From a checkpoint of a small mixture-of-experts model trained on Wikipedia: 2 picks a token, 11911 steps.
Below are experts of layer 4 (counted from 0) of a mixture-of-experts language model. Rows are named router (the router's row for the expert), gate (a neuron's input weights, with its number), up (a neuron's input weights, with its number), down (a neuron's output weights, with its number) and show model dimensions 0-191. Each number is 200 + 30 x the weight over its row's rms, rounded and kept within 0 to 999.
Before each expert's rows: "gets" lists some tokens that make up at least twice as much of what it gets as of all text; "mostly gets" lists some tokens that are sent to it at least half of the time. This comes from a sample of Wikipedia text that the model never trained on. Tokens count by the router's weight.

# expert 20
gets: " B", " S", " R", " F", " H", "S"
mostly gets: " S", " s", " R", " r", " F", " Br"
router,180,235,197,179,179,204,163,188,164,254,182,197,184,193,212,188,229,129,193,219,226,190,212,183,184,259,195,188,210,241,229,217,206,183,224,186,142,159,144,139,178,262,178,210,122,164,217,230,233,220,135,221,258,179,249,227,218,157,173,168,195,226,151,159,186,205,188,199,206,133,180,219,173,211,162,191,230,216,197,191,185,238,154,174,265,192,202,139,197,152,171,182,184,181,180,187,201,213,168,195,171,139,213,224,216,168,231,242,227,155,198,174,193,226,229,176,148,209,176,182,149,158,177,232,166,180,201,200,179,197,166,169,209,125,201,191,191,217,182,175,189,239,210,137,245,178,183,207,190,146,202,203,187,208,209,223,198,189,192,156,217,215,186,203,223,166,204,214,210,231,225,250,229,245,217,175,139,228,218,204,184,190,233,183,228,194,245,160,235,202,213,189
gate8,174,192,186,161,178,246,171,190,176,176,158,173,189,191,277,211,215,197,196,163,156,129,185,195,184,245,209,196,176,287,196,173,196,131,168,264,160,174,173,212,233,203,243,191,198,185,189,169,256,186,212,241,193,207,237,206,154,179,202,228,254,234,186,180,190,179,176,161,196,94,180,190,188,183,221,196,245,225,231,221,160,197,191,188,221,186,194,164,179,198,165,179,208,178,162,179,210,204,148,226,195,216,184,222,243,190,250,204,223,233,177,209,204,159,247,191,238,256,187,197,159,186,144,179,231,196,188,183,184,214,195,207,189,189,190,201,172,197,222,195,228,156,263,211,236,171,206,187,206,130,220,205,170,193,143,161,198,146,188,210,165,237,181,157,210,154,221,257,184,210,236,210,205,160,229,189,145,204,173,217,209,200,163,150,219,201,212,229,210,180,201,203
up8,236,196,165,177,186,208,221,206,208,231,183,212,212,186,241,218,207,203,217,174,256,205,201,194,197,165,216,226,219,218,219,223,152,221,188,180,162,234,259,147,175,218,220,150,201,209,185,218,238,279,176,191,177,194,217,205,206,208,217,212,237,169,181,219,203,189,200,161,237,204,171,192,148,190,223,158,141,134,235,206,223,252,199,186,168,193,214,237,213,193,295,142,152,188,192,196,192,153,244,225,243,219,193,206,177,247,187,213,177,158,206,150,205,229,205,144,208,223,236,237,196,233,171,218,231,191,230,151,184,221,180,237,166,178,201,245,215,154,170,210,204,203,169,238,239,206,213,217,212,193,206,244,160,127,140,157,159,232,232,188,247,275,244,181,186,243,227,216,174,219,221,185,214,225,162,224,203,185,197,174,199,165,199,234,194,215,218,173,155,148,204,179
down8,220,218,209,245,223,200,241,208,160,192,179,97,175,178,151,154,210,210,196,202,185,201,169,208,182,192,232,174,176,236,222,171,218,197,157,200,147,188,175,196,178,208,184,201,265,242,232,202,186,227,262,254,198,220,204,211,188,216,183,195,230,228,239,197,252,192,187,197,214,202,128,192,228,164,200,237,236,243,257,223,212,186,203,225,225,240,204,158,176,181,145,223,271,200,222,241,224,242,198,184,178,263,230,157,188,210,220,201,153,217,204,194,209,171,244,151,193,188,255,191,199,227,168,220,229,150,208,196,229,166,178,171,246,151,177,208,171,254,208,199,187,146,188,237,204,187,189,247,186,150,192,220,225,173,188,192,191,195,162,197,253,228,230,189,222,189,161,216,179,164,220,182,241,157,203,226,237,192,190,274,203,214,203,179,170,127,197,211,200,221,226,200
gate9,193,179,157,223,250,230,239,205,200,191,221,219,140,207,239,166,189,167,176,201,181,263,208,148,196,242,177,184,172,203,236,227,198,190,213,220,215,212,213,180,132,213,186,187,241,232,119,211,237,230,243,152,199,163,176,175,201,232,183,173,244,202,199,189,225,163,191,230,198,200,172,158,185,194,156,236,197,185,190,177,141,185,202,224,226,211,197,176,185,213,193,227,201,234,250,225,194,171,222,258,221,245,235,190,192,209,220,193,196,238,235,212,167,198,196,214,169,141,168,218,203,207,198,228,201,209,235,192,236,189,234,193,187,176,201,239,139,228,227,229,199,225,217,171,257,185,204,151,206,213,139,231,216,191,186,205,186,206,176,181,143,136,223,204,241,146,157,228,146,193,263,209,197,253,175,189,135,237,170,201,226,185,206,280,200,143,200,213,163,162,196,189
up9,197,162,223,213,231,208,244,124,201,237,215,199,194,183,225,196,89,231,240,174,236,190,219,174,245,216,144,171,177,166,133,199,184,252,191,169,197,207,191,237,190,230,168,109,181,248,201,221,199,236,190,164,151,198,175,196,157,177,241,256,235,152,227,181,251,210,170,200,207,173,224,196,157,202,126,216,223,171,169,167,200,198,216,218,209,224,161,245,188,166,237,143,202,196,169,182,172,223,179,189,182,235,207,228,191,222,235,213,200,176,194,205,193,209,185,229,135,184,191,200,195,202,199,169,237,207,245,154,201,151,172,181,212,251,176,164,201,183,195,235,215,160,220,210,198,192,195,188,191,185,144,199,214,189,191,206,231,235,174,221,209,230,200,186,255,219,267,177,245,219,194,215,182,231,173,202,176,201,225,231,188,225,241,183,164,220,225,202,196,161,248,227
down9,189,192,212,192,160,191,191,173,186,170,209,167,239,243,224,221,223,182,223,177,171,209,197,209,183,237,168,197,163,239,208,219,218,195,237,246,182,220,238,217,127,195,169,185,228,240,209,217,203,198,228,193,168,242,175,156,166,200,201,160,217,227,191,169,148,209,209,255,194,257,151,212,206,210,205,144,142,221,220,208,183,224,199,243,234,160,131,166,205,214,212,239,199,175,199,206,188,209,218,176,174,204,201,250,181,189,189,163,243,236,204,192,148,163,159,161,178,190,169,109,203,174,162,238,151,233,194,168,209,227,225,163,216,203,236,168,254,179,223,185,191,168,202,208,181,235,217,185,209,253,176,207,190,206,201,231,195,177,175,275,191,208,239,246,231,193,217,218,202,170,253,165,226,235,141,213,157,151,216,199,189,212,178,197,220,159,204,180,203,257,219,106
gate10,242,222,224,203,185,153,169,203,199,238,175,253,256,194,184,156,206,230,238,227,212,180,151,180,177,212,192,143,181,280,214,193,191,195,168,212,234,189,229,145,198,234,207,173,117,223,155,182,214,211,192,200,201,184,202,211,181,180,191,261,161,171,177,156,222,203,184,176,176,211,201,231,201,174,162,153,163,187,207,201,231,228,177,207,256,166,138,202,209,186,225,179,188,252,234,170,144,205,254,148,169,222,157,213,192,208,210,193,151,203,217,256,208,235,227,158,206,227,176,217,181,168,256,187,200,183,205,216,255,211,156,271,177,185,226,167,185,194,179,182,227,194,213,188,250,198,221,189,173,172,213,188,268,225,175,247,196,228,167,212,247,171,225,255,186,232,208,202,193,201,217,248,241,256,147,177,193,205,157,225,193,211,203,212,211,242,171,199,173,218,190,205
up10,199,189,209,188,195,149,193,210,195,197,170,202,212,201,181,176,186,198,221,227,157,246,200,199,173,206,153,193,195,190,184,178,201,149,237,195,149,251,174,221,200,188,245,210,204,150,172,269,185,208,199,199,225,200,163,265,239,217,224,194,153,195,188,196,137,265,209,172,188,178,211,137,197,158,198,206,200,179,288,227,232,213,205,215,129,237,207,147,183,196,180,224,222,201,179,228,224,209,184,264,187,170,177,213,142,259,181,197,221,197,208,190,192,196,180,161,275,180,223,175,263,189,217,179,167,219,202,194,156,233,190,210,204,205,188,171,239,224,161,235,151,195,258,214,208,138,181,239,246,190,163,203,192,222,193,232,187,219,260,167,266,235,213,160,281,178,206,168,175,179,182,202,229,214,166,238,210,202,180,173,213,208,198,246,200,241,186,223,203,210,182,201
down10,225,210,216,247,213,168,207,196,185,193,207,212,226,209,211,207,233,166,242,173,233,154,214,163,219,241,178,199,210,199,196,170,159,236,191,202,236,210,179,112,172,203,199,219,178,249,249,211,189,165,219,183,190,173,207,160,231,216,226,185,209,239,215,176,189,164,187,163,157,250,159,118,189,246,195,191,220,166,158,207,203,221,209,147,271,148,222,227,147,235,235,201,225,192,258,203,185,202,175,211,205,230,185,255,211,184,165,222,240,212,191,139,212,268,207,171,185,193,179,265,170,234,199,196,171,203,244,223,188,173,223,192,207,194,228,202,216,214,197,194,176,185,208,222,248,162,205,176,199,160,232,173,153,181,199,227,214,211,181,266,172,235,208,202,176,184,227,259,188,264,253,176,149,192,167,246,171,229,191,190,233,197,216,216,217,222,137,215,230,254,179,212
gate11,223,209,229,195,129,192,216,200,183,238,180,177,178,244,192,214,216,240,188,221,241,187,180,214,169,247,223,168,147,217,222,198,186,259,160,166,198,203,188,172,232,162,146,217,160,162,214,190,176,254,241,212,204,238,182,190,233,171,244,191,232,178,174,188,195,190,162,179,206,157,190,211,181,135,161,190,207,167,232,225,163,221,174,243,213,210,164,149,177,200,190,242,221,185,184,202,219,206,212,222,217,172,211,282,199,176,184,204,175,200,217,178,238,185,187,168,179,182,232,256,215,151,181,222,222,216,158,126,267,221,203,172,190,202,205,156,229,201,218,206,210,156,164,134,199,231,181,226,146,202,209,207,174,210,185,172,183,184,167,252,191,185,243,220,225,197,222,112,169,257,222,179,205,239,159,191,138,248,163,222,214,172,178,202,246,194,202,176,232,198,234,204
up11,193,180,202,215,159,226,210,210,189,223,207,204,178,227,203,184,208,187,211,216,143,216,183,178,170,161,225,186,227,221,206,249,157,157,179,169,270,199,222,184,194,213,277,180,185,249,276,174,222,144,223,233,169,194,181,195,206,207,187,169,197,190,202,230,167,220,190,170,243,184,217,151,275,173,144,238,198,199,201,161,186,226,184,203,138,204,173,206,206,195,234,242,170,180,194,209,196,240,186,188,247,168,229,189,266,194,196,202,205,229,232,191,182,219,200,189,237,221,168,209,217,231,204,188,236,237,175,224,213,192,159,201,163,207,230,190,126,219,188,231,241,186,161,204,212,222,139,226,199,175,207,180,183,187,216,195,239,162,231,200,193,198,171,183,207,251,281,164,211,171,174,192,247,265,255,153,168,164,174,247,240,181,230,233,249,232,179,141,204,166,189,180
down11,195,185,202,250,219,180,207,167,191,225,208,178,151,163,215,218,216,165,233,208,210,204,176,171,241,173,188,195,184,204,192,218,178,132,180,228,197,196,168,203,188,190,186,215,159,197,164,194,259,241,191,152,166,193,210,195,234,222,207,218,221,185,142,223,160,144,273,168,167,213,189,222,205,216,148,190,186,157,153,199,204,199,161,178,166,217,165,279,237,225,201,143,156,204,165,205,196,177,223,231,192,216,232,151,206,197,249,192,256,139,182,203,173,239,154,227,170,230,172,196,195,221,237,221,175,193,189,184,226,216,172,262,224,180,169,234,238,162,197,239,220,224,222,207,223,198,217,246,224,175,210,180,239,223,168,208,236,238,214,180,233,205,161,217,147,196,184,258,185,196,203,198,164,215,208,214,225,254,134,221,167,158,162,200,137,216,149,249,216,158,180,164
gate12,179,234,188,187,204,196,189,212,200,206,223,166,216,160,272,164,205,186,221,259,171,179,238,181,172,200,172,238,250,209,158,194,192,193,220,183,160,226,183,208,180,168,204,240,173,180,188,233,225,221,156,198,270,153,147,224,217,135,178,163,152,182,235,124,242,217,197,171,213,190,211,186,178,242,212,136,224,189,188,160,184,192,243,203,222,237,230,193,199,157,195,181,214,218,261,228,173,189,136,207,170,168,211,210,173,188,263,247,204,204,145,221,185,230,200,196,187,185,265,145,178,234,211,203,184,222,226,180,162,182,219,179,178,184,185,197,147,205,193,187,239,215,213,159,182,162,207,224,155,173,137,224,204,195,137,173,199,260,176,206,246,162,218,197,189,226,182,211,184,199,139,191,221,196,211,192,188,184,255,207,157,229,214,189,242,222,231,207,235,148,179,211
up12,223,178,191,256,234,217,213,172,170,214,218,243,174,258,152,176,217,237,212,179,218,220,129,170,157,210,246,142,181,192,223,133,179,189,148,195,220,240,190,210,219,172,185,225,140,200,222,165,225,243,178,185,200,230,182,151,224,195,170,232,265,206,185,188,215,228,259,175,272,162,196,174,215,235,240,230,156,163,197,176,231,184,171,240,175,194,143,268,222,231,203,188,172,203,181,203,204,201,243,208,223,208,189,194,176,183,218,233,155,209,151,155,210,173,210,188,212,206,203,171,187,211,171,137,181,190,223,182,231,238,195,202,188,219,100,214,241,177,217,195,215,246,168,159,206,231,155,191,195,221,229,197,203,216,187,184,178,174,178,167,181,224,163,182,206,184,233,180,214,269,197,206,186,206,157,162,224,201,174,221,241,190,174,187,163,179,199,239,200,182,236,158
down12,219,281,180,187,212,186,189,212,106,177,176,239,150,207,221,134,171,194,244,173,206,167,203,198,177,197,184,191,205,179,196,211,164,221,197,159,161,229,204,186,149,172,245,272,245,228,174,207,214,188,250,208,165,179,218,243,231,197,174,182,185,210,179,224,218,171,163,204,219,185,215,241,194,127,222,219,208,173,185,183,156,175,199,215,171,183,182,247,223,236,236,192,178,239,239,179,189,200,209,225,174,191,184,246,193,213,251,189,189,139,209,217,191,243,199,212,118,183,140,264,175,173,202,177,239,206,168,235,206,194,215,223,168,221,179,210,225,208,203,161,141,182,223,142,164,216,184,182,149,206,160,197,198,241,125,199,176,204,205,182,163,207,180,176,213,167,203,185,215,144,184,201,231,218,187,226,203,186,237,202,209,248,241,207,236,174,171,207,139,217,184,203
gate13,184,212,157,188,146,166,190,230,194,217,230,169,207,205,105,223,250,217,181,223,156,193,169,186,142,156,186,229,211,222,172,203,190,191,240,252,234,178,213,168,190,216,191,188,171,189,199,222,148,160,205,213,198,224,153,209,285,177,188,199,147,157,195,162,184,195,190,231,212,208,195,174,178,196,196,193,184,257,214,196,165,180,182,239,281,220,199,181,225,116,162,192,218,207,181,208,262,188,198,204,219,156,223,232,201,130,202,213,217,180,184,151,263,232,214,202,138,212,192,199,190,232,219,169,201,145,166,192,202,251,228,209,159,208,214,194,204,171,221,168,205,188,226,252,163,217,159,216,205,183,175,168,133,174,219,204,207,189,138,260,221,181,205,215,211,152,200,211,199,190,210,158,247,209,220,168,145,223,212,216,205,174,227,179,199,195,184,202,204,243,229,170
up13,169,178,266,239,161,167,194,209,247,175,137,165,216,173,198,177,201,218,216,216,219,179,233,267,199,164,191,217,227,168,222,246,195,220,166,283,219,217,247,236,188,189,223,201,192,208,257,196,161,233,204,173,240,228,184,188,158,177,163,217,189,220,212,181,230,203,151,147,244,271,203,234,192,237,235,178,202,263,246,198,234,168,164,161,191,274,227,252,235,237,178,263,191,222,198,209,235,153,217,190,199,206,245,206,198,180,195,187,210,206,183,257,234,164,222,173,214,137,214,234,151,238,176,156,190,200,249,259,177,193,228,189,181,215,211,210,217,213,232,219,209,217,236,196,186,235,151,183,211,182,162,178,192,182,169,153,206,268,159,198,174,200,189,219,176,209,227,221,195,170,208,184,216,201,204,194,224,203,200,166,202,164,215,209,174,202,183,231,198,189,255,194
down13,223,171,222,212,158,194,198,181,146,187,197,206,162,171,225,171,252,183,220,199,178,139,224,196,221,195,167,186,169,177,216,231,167,164,195,230,234,175,204,180,187,182,203,207,230,220,267,180,190,139,253,202,191,164,186,174,199,222,194,217,238,222,214,202,163,233,186,239,201,171,187,213,172,218,97,185,198,211,153,178,229,194,184,207,170,205,215,237,212,222,186,170,152,199,188,206,137,194,169,208,208,239,194,213,188,213,139,164,205,238,234,204,218,238,154,186,167,194,209,150,223,222,249,194,241,150,161,207,195,163,235,180,229,153,170,191,169,231,180,236,185,242,208,185,206,161,253,208,180,201,151,224,271,172,212,162,199,211,211,243,253,237,239,156,198,243,143,178,230,181,168,187,162,237,209,124,193,183,189,213,143,222,223,194,222,207,185,204,163,192,251,235
gate14,227,184,213,230,186,189,155,206,189,247,250,251,236,207,160,181,154,130,222,176,235,134,236,198,163,161,161,160,194,228,172,218,191,212,255,203,232,259,155,154,206,260,202,201,212,189,293,157,237,211,160,186,180,191,264,211,213,187,256,244,182,191,160,171,172,218,165,206,184,184,233,232,172,144,174,215,208,245,217,167,167,199,223,194,212,241,178,173,153,222,211,213,185,194,194,204,214,199,223,194,198,191,210,193,210,219,179,196,201,239,221,237,224,187,185,195,243,236,202,219,126,188,144,187,248,184,124,213,208,223,183,192,180,207,192,161,215,240,205,200,236,273,178,201,220,217,213,206,229,228,273,218,178,227,170,165,202,183,201,217,215,175,218,204,177,190,256,210,225,187,203,258,249,199,236,219,187,250,218,210,208,195,192,198,184,187,205,234,235,177,200,203
up14,254,187,187,195,220,189,254,170,169,198,179,231,166,150,187,195,210,216,218,175,232,175,165,207,187,159,193,208,273,207,241,225,198,217,154,192,219,210,162,168,213,236,202,181,185,221,144,208,217,234,247,168,152,176,148,172,153,231,227,155,204,170,189,217,196,233,242,243,181,228,243,116,146,212,239,184,187,197,223,276,178,151,209,195,209,215,164,202,201,154,234,132,158,218,198,203,224,190,207,188,222,226,170,142,206,199,196,205,182,142,193,218,222,212,177,187,148,179,203,210,195,176,218,201,162,268,247,241,270,195,186,193,231,188,216,159,143,162,159,204,206,181,247,203,193,186,212,167,230,200,230,193,204,162,210,200,173,212,187,205,193,200,221,197,200,206,176,226,215,174,190,246,232,151,192,225,185,236,178,213,202,176,252,134,251,179,199,247,224,171,214,183
down14,228,134,163,242,193,226,192,206,189,166,203,196,193,176,233,174,226,226,240,210,168,238,245,214,225,170,196,198,205,209,201,164,174,245,246,220,195,186,246,232,204,261,222,134,212,174,174,225,212,182,185,164,211,217,221,186,171,232,213,226,218,195,199,166,197,217,220,203,157,166,250,188,196,192,253,181,235,184,210,195,208,182,219,209,230,277,208,124,169,160,191,290,207,230,183,189,205,200,197,230,258,163,182,170,210,176,267,212,229,168,177,169,238,220,226,201,193,177,204,213,191,185,264,200,189,239,228,203,183,227,202,219,204,217,189,148,233,180,156,217,183,218,157,252,163,199,207,208,151,187,145,197,219,192,263,265,176,246,223,218,243,217,151,185,164,149,213,197,176,200,220,206,209,199,213,166,175,204,172,216,265,229,158,257,233,197,207,222,164,207,157,197
gate15,178,195,256,181,187,201,205,196,196,220,207,213,180,241,195,230,220,147,162,239,194,187,192,199,176,204,219,156,236,229,263,193,182,235,220,238,226,171,221,212,165,187,216,215,183,167,178,134,190,191,202,192,247,192,216,260,156,183,182,247,191,196,229,247,167,185,218,140,246,197,155,194,273,199,163,176,211,214,218,224,173,189,226,205,205,180,234,175,206,214,150,179,148,235,195,188,202,149,222,208,181,136,237,200,173,195,185,198,207,216,221,155,193,207,253,201,190,171,155,225,139,197,193,194,198,222,213,198,170,199,185,227,191,219,196,231,193,258,209,151,134,180,201,236,190,190,177,262,172,145,193,249,177,256,183,217,229,172,219,133,142,210,202,173,174,167,181,264,210,244,215,203,175,182,177,240,178,246,229,183,216,186,240,203,229,196,237,271,194,186,245,173
up15,212,155,156,182,156,162,199,246,230,223,179,193,162,206,222,251,231,148,205,189,173,183,225,194,216,238,199,178,197,182,216,187,180,219,192,253,216,201,232,218,203,264,171,210,231,214,173,181,173,160,137,180,205,193,197,265,179,157,209,172,157,175,154,199,235,237,213,196,234,260,227,178,245,233,233,214,195,202,161,172,208,234,130,198,193,259,249,198,220,171,186,199,139,170,238,183,136,199,235,234,226,226,246,200,195,170,225,218,206,186,197,159,242,214,200,193,214,164,174,179,209,226,166,185,172,229,246,218,240,188,167,170,188,204,182,219,179,164,191,225,211,224,161,247,246,193,180,198,160,182,214,192,215,168,188,200,220,141,180,133,133,201,172,242,254,189,242,194,218,203,208,238,207,231,157,241,220,185,247,203,203,221,204,205,246,183,227,185,188,156,238,155
down15,175,191,194,221,176,186,202,211,201,230,258,189,221,238,177,242,193,204,243,189,186,248,189,236,142,214,237,208,139,175,188,196,206,193,169,235,249,199,213,228,159,148,190,219,149,177,183,178,137,219,199,195,192,170,264,221,221,146,169,192,262,239,194,206,187,236,189,211,168,190,168,216,186,183,140,175,203,194,179,179,204,172,238,167,192,206,256,168,202,203,171,175,135,152,213,198,239,159,251,209,184,203,205,215,210,206,179,148,192,249,160,228,269,178,194,235,196,223,190,190,226,186,154,192,214,181,220,190,200,181,194,219,184,245,224,264,225,166,212,207,204,227,214,212,125,213,188,273,204,201,199,169,193,218,210,234,196,258,182,183,238,203,191,181,212,189,234,158,208,199,179,224,247,168,160,231,277,227,187,197,164,183,205,193,218,234,161,176,148,217,246,140
gate16,210,211,174,241,195,189,191,260,232,218,180,192,231,192,254,148,192,201,235,200,244,217,250,199,179,247,196,178,163,252,198,153,174,166,112,177,260,211,204,263,175,219,221,194,145,203,239,208,238,194,165,180,217,194,198,169,221,201,198,214,161,174,241,179,191,225,207,183,170,140,180,205,207,241,176,204,171,200,181,183,219,209,201,237,262,165,212,226,238,288,184,194,177,203,207,168,185,158,219,250,201,201,208,238,180,197,209,175,212,185,196,162,206,280,227,152,143,193,203,197,236,236,169,198,208,175,203,206,193,219,182,266,168,238,216,212,206,193,224,229,204,174,198,160,180,175,214,251,215,171,228,199,207,206,177,207,207,243,178,153,167,215,173,280,202,220,212,209,179,197,197,188,152,253,152,171,169,253,161,186,226,222,226,208,212,199,234,140,193,214,214,228
up16,175,224,199,211,179,224,209,210,200,187,178,190,138,247,201,171,164,204,215,189,168,217,212,236,129,249,178,183,164,200,188,225,215,158,179,194,296,144,200,170,192,188,209,195,247,202,222,191,197,187,193,195,205,259,251,183,179,214,186,141,177,222,211,168,215,192,231,224,153,139,225,245,215,202,225,194,213,187,191,177,224,250,232,178,276,167,170,218,245,188,255,193,167,245,165,231,164,172,198,212,160,216,205,223,245,224,230,212,243,148,243,185,236,239,194,199,234,227,164,202,214,224,142,162,189,224,194,192,171,222,213,196,228,179,229,219,251,244,208,251,175,236,138,163,193,237,198,151,164,218,210,172,196,210,213,180,218,176,161,190,165,206,210,219,232,201,202,150,199,220,231,231,165,213,218,210,257,211,234,216,186,174,154,165,191,215,195,162,252,231,183,242
down16,228,226,208,199,223,239,191,166,185,143,178,211,138,175,219,251,182,190,261,206,183,163,224,279,205,175,176,235,155,204,117,186,238,190,212,138,239,202,221,241,241,184,217,196,232,207,194,165,164,208,185,202,212,196,204,171,215,219,163,194,231,186,190,198,204,210,219,221,166,208,202,201,231,210,254,227,154,237,187,173,185,168,264,202,250,187,167,189,194,233,137,185,176,232,210,237,241,201,187,143,209,196,187,232,186,215,224,199,237,197,150,224,174,215,190,199,244,207,190,189,236,208,206,176,244,179,235,240,226,197,193,189,223,250,168,166,178,239,213,284,164,116,178,194,180,223,229,198,231,244,215,222,197,204,229,213,193,193,176,245,194,186,159,187,254,221,220,196,209,243,196,224,195,199,162,212,245,188,193,191,204,185,208,237,223,163,183,263,213,184,287,205
gate17,241,218,214,217,218,198,208,161,238,221,231,224,189,219,203,228,172,192,230,210,190,194,179,240,258,170,223,188,252,183,188,191,218,212,144,229,205,240,211,254,238,149,162,231,170,151,192,195,219,201,247,182,218,199,217,274,243,176,223,194,163,194,189,218,154,212,151,182,167,186,152,202,188,188,211,207,155,224,125,217,213,252,196,209,152,241,254,148,188,237,220,209,225,236,211,192,171,193,180,245,196,156,253,129,210,170,136,144,182,216,208,221,166,208,194,251,189,185,160,216,234,224,198,247,200,182,201,225,208,206,150,202,177,221,188,185,222,161,250,215,196,188,186,172,242,214,221,243,210,221,186,185,181,211,205,179,173,239,168,183,186,177,210,154,161,195,249,207,198,145,226,191,230,198,211,159,125,145,188,211,163,251,154,222,166,230,202,214,200,186,186,211
up17,211,220,204,215,168,220,156,182,170,248,198,175,202,205,226,176,196,164,159,230,158,194,217,150,201,191,212,268,186,204,220,184,182,158,199,238,183,198,197,127,230,241,180,243,174,131,229,188,251,170,170,205,232,206,237,242,215,161,219,183,217,206,196,197,173,185,191,205,179,130,200,152,241,222,165,169,204,220,249,231,238,191,207,182,244,253,206,222,173,186,186,234,176,182,212,244,221,172,160,183,219,164,226,158,227,200,196,166,184,198,190,229,211,251,205,196,185,167,237,182,262,189,210,200,189,154,191,169,162,196,206,177,165,200,179,204,247,173,207,194,164,188,240,202,181,206,146,219,160,216,213,133,205,266,217,182,216,143,168,217,174,169,198,177,152,166,261,146,186,217,211,206,240,233,160,192,206,155,229,193,184,158,221,181,178,203,135,199,186,281,203,225
down17,199,257,252,216,252,237,181,174,194,175,222,197,184,243,252,180,216,211,189,267,188,139,150,216,203,152,141,149,162,191,210,193,172,159,191,225,208,182,199,146,160,179,254,189,215,170,168,218,154,195,162,196,184,213,246,229,190,176,247,172,233,238,145,186,242,175,230,170,230,217,175,219,147,184,223,195,186,210,202,203,202,240,220,227,189,198,169,189,227,213,180,157,184,202,187,190,222,133,222,212,179,250,213,209,209,201,212,175,180,175,159,239,206,208,231,246,202,191,198,219,253,211,236,215,172,185,201,189,205,146,217,215,209,282,215,214,223,201,195,207,231,249,185,209,165,242,230,215,180,155,160,181,219,206,238,146,161,194,178,239,242,158,229,233,166,182,179,196,223,184,167,264,187,181,150,200,236,194,193,207,181,208,181,247,147,201,165,207,201,164,200,264
gate18,199,221,191,173,214,223,157,180,215,239,159,221,157,241,216,276,239,141,165,218,264,139,228,177,216,187,216,194,95,209,227,194,188,223,170,217,174,238,157,156,211,230,198,195,222,196,190,205,190,158,135,214,210,200,187,145,142,211,251,161,185,206,235,222,199,216,160,225,183,195,171,208,229,289,206,237,170,178,234,213,170,216,196,230,206,202,233,185,210,170,248,205,221,154,201,181,178,210,217,203,186,240,183,196,188,213,192,177,227,216,223,190,174,171,213,209,181,229,164,212,201,207,183,225,212,254,197,195,186,221,199,187,175,177,208,210,243,196,189,166,199,236,136,179,188,192,161,200,215,228,168,191,228,188,168,182,190,209,233,155,167,193,183,205,153,197,172,235,143,281,186,236,179,213,165,181,137,220,172,197,151,236,192,167,258,180,245,206,238,198,199,224
up18,203,244,171,211,191,207,181,181,204,266,183,200,198,267,169,204,188,159,205,187,218,165,198,225,189,186,198,225,206,176,204,217,174,216,186,179,130,235,214,217,246,234,146,249,215,184,224,179,194,184,247,206,207,218,188,191,222,225,224,187,182,149,153,222,200,181,163,263,190,218,199,173,228,273,128,245,190,197,221,193,162,163,256,175,243,198,259,190,175,184,189,192,164,200,190,169,178,179,223,205,236,220,151,173,211,185,220,211,200,253,145,194,233,263,204,215,193,264,183,179,176,205,179,181,194,231,217,214,239,194,196,216,178,191,148,224,209,247,212,202,198,287,258,225,271,225,270,188,202,206,167,194,201,185,204,209,207,204,219,147,186,142,179,200,205,192,162,164,201,202,177,206,161,251,176,174,191,219,233,191,187,200,196,204,244,223,257,246,177,229,150,220
down18,184,169,196,259,170,178,235,232,237,230,163,187,218,122,180,182,147,164,163,214,203,231,227,148,204,262,180,156,184,185,201,200,231,170,185,220,226,204,211,175,217,225,210,211,213,178,198,238,190,207,227,228,235,223,175,195,174,185,207,198,204,219,176,127,190,237,205,187,222,186,185,157,179,230,200,185,149,225,171,226,232,201,199,223,238,161,216,197,208,225,203,144,229,171,194,173,269,211,166,225,150,240,213,221,233,211,276,174,184,153,204,233,225,224,218,187,229,244,218,251,209,239,169,211,170,212,166,225,217,168,191,208,192,210,130,236,166,199,183,189,192,217,260,220,122,178,196,168,163,169,165,246,172,247,212,193,182,146,213,192,171,199,222,225,240,172,240,216,155,229,229,195,189,199,172,216,164,245,204,187,191,263,217,228,218,259,188,204,154,226,223,214
gate19,214,196,220,184,164,191,154,221,189,221,208,195,224,210,202,195,221,229,238,163,153,205,191,203,169,251,190,162,218,216,208,147,224,186,249,160,161,193,173,169,167,210,183,182,215,171,184,206,202,257,214,211,237,239,219,194,204,126,226,188,145,192,177,163,185,193,225,244,183,141,176,171,200,152,133,245,247,213,198,196,217,225,187,161,220,199,172,257,199,163,212,216,228,248,236,178,198,202,256,148,243,214,161,214,242,217,193,231,223,202,214,191,166,219,182,207,138,181,194,209,191,192,212,228,235,207,212,158,175,261,210,205,202,186,251,185,193,287,261,219,207,192,171,150,222,176,225,243,207,165,148,136,233,224,210,202,272,172,201,149,204,204,216,210,191,207,143,209,186,208,202,240,206,211,167,215,200,226,199,208,128,210,253,240,231,196,195,183,185,217,164,217
up19,218,169,204,235,245,196,196,199,210,257,214,166,180,207,181,264,186,190,219,247,179,202,187,187,198,186,185,196,157,179,267,232,234,218,233,211,179,211,156,219,222,213,211,244,176,247,193,231,163,209,183,197,187,239,250,220,203,232,246,204,261,190,220,248,220,209,198,247,211,194,242,221,191,206,249,208,196,212,239,190,196,262,226,209,210,150,217,235,168,123,201,142,198,237,161,222,225,96,204,202,155,220,243,143,201,205,169,173,163,199,191,158,253,194,184,190,222,170,196,214,232,163,202,175,214,207,174,221,200,184,259,205,220,173,180,203,148,159,180,143,224,251,215,231,182,159,187,202,219,254,244,205,234,209,260,177,184,228,215,206,211,213,172,228,158,208,230,200,215,228,250,174,219,171,160,221,219,207,166,178,261,210,186,189,219,192,204,196,172,238,173,180
down19,211,165,181,193,149,201,179,147,242,236,192,216,216,245,180,183,167,190,231,241,200,254,177,151,216,212,193,186,252,192,207,144,234,180,173,191,180,150,240,209,144,194,199,194,203,203,194,238,219,233,186,184,193,187,199,206,242,221,207,188,239,173,218,272,193,214,191,206,158,184,210,222,184,208,213,193,160,183,231,230,223,245,215,223,233,118,189,163,129,181,236,113,173,163,219,236,224,191,173,221,139,192,205,203,147,232,191,242,238,225,226,201,243,222,178,151,209,151,230,216,191,231,112,176,190,201,208,231,196,187,193,223,230,197,207,192,224,188,249,235,222,180,212,204,162,243,209,212,218,197,166,251,183,210,196,232,218,193,189,189,257,250,223,151,242,209,232,190,181,217,229,209,203,148,136,236,180,227,243,218,242,167,177,204,199,198,214,191,190,156,198,197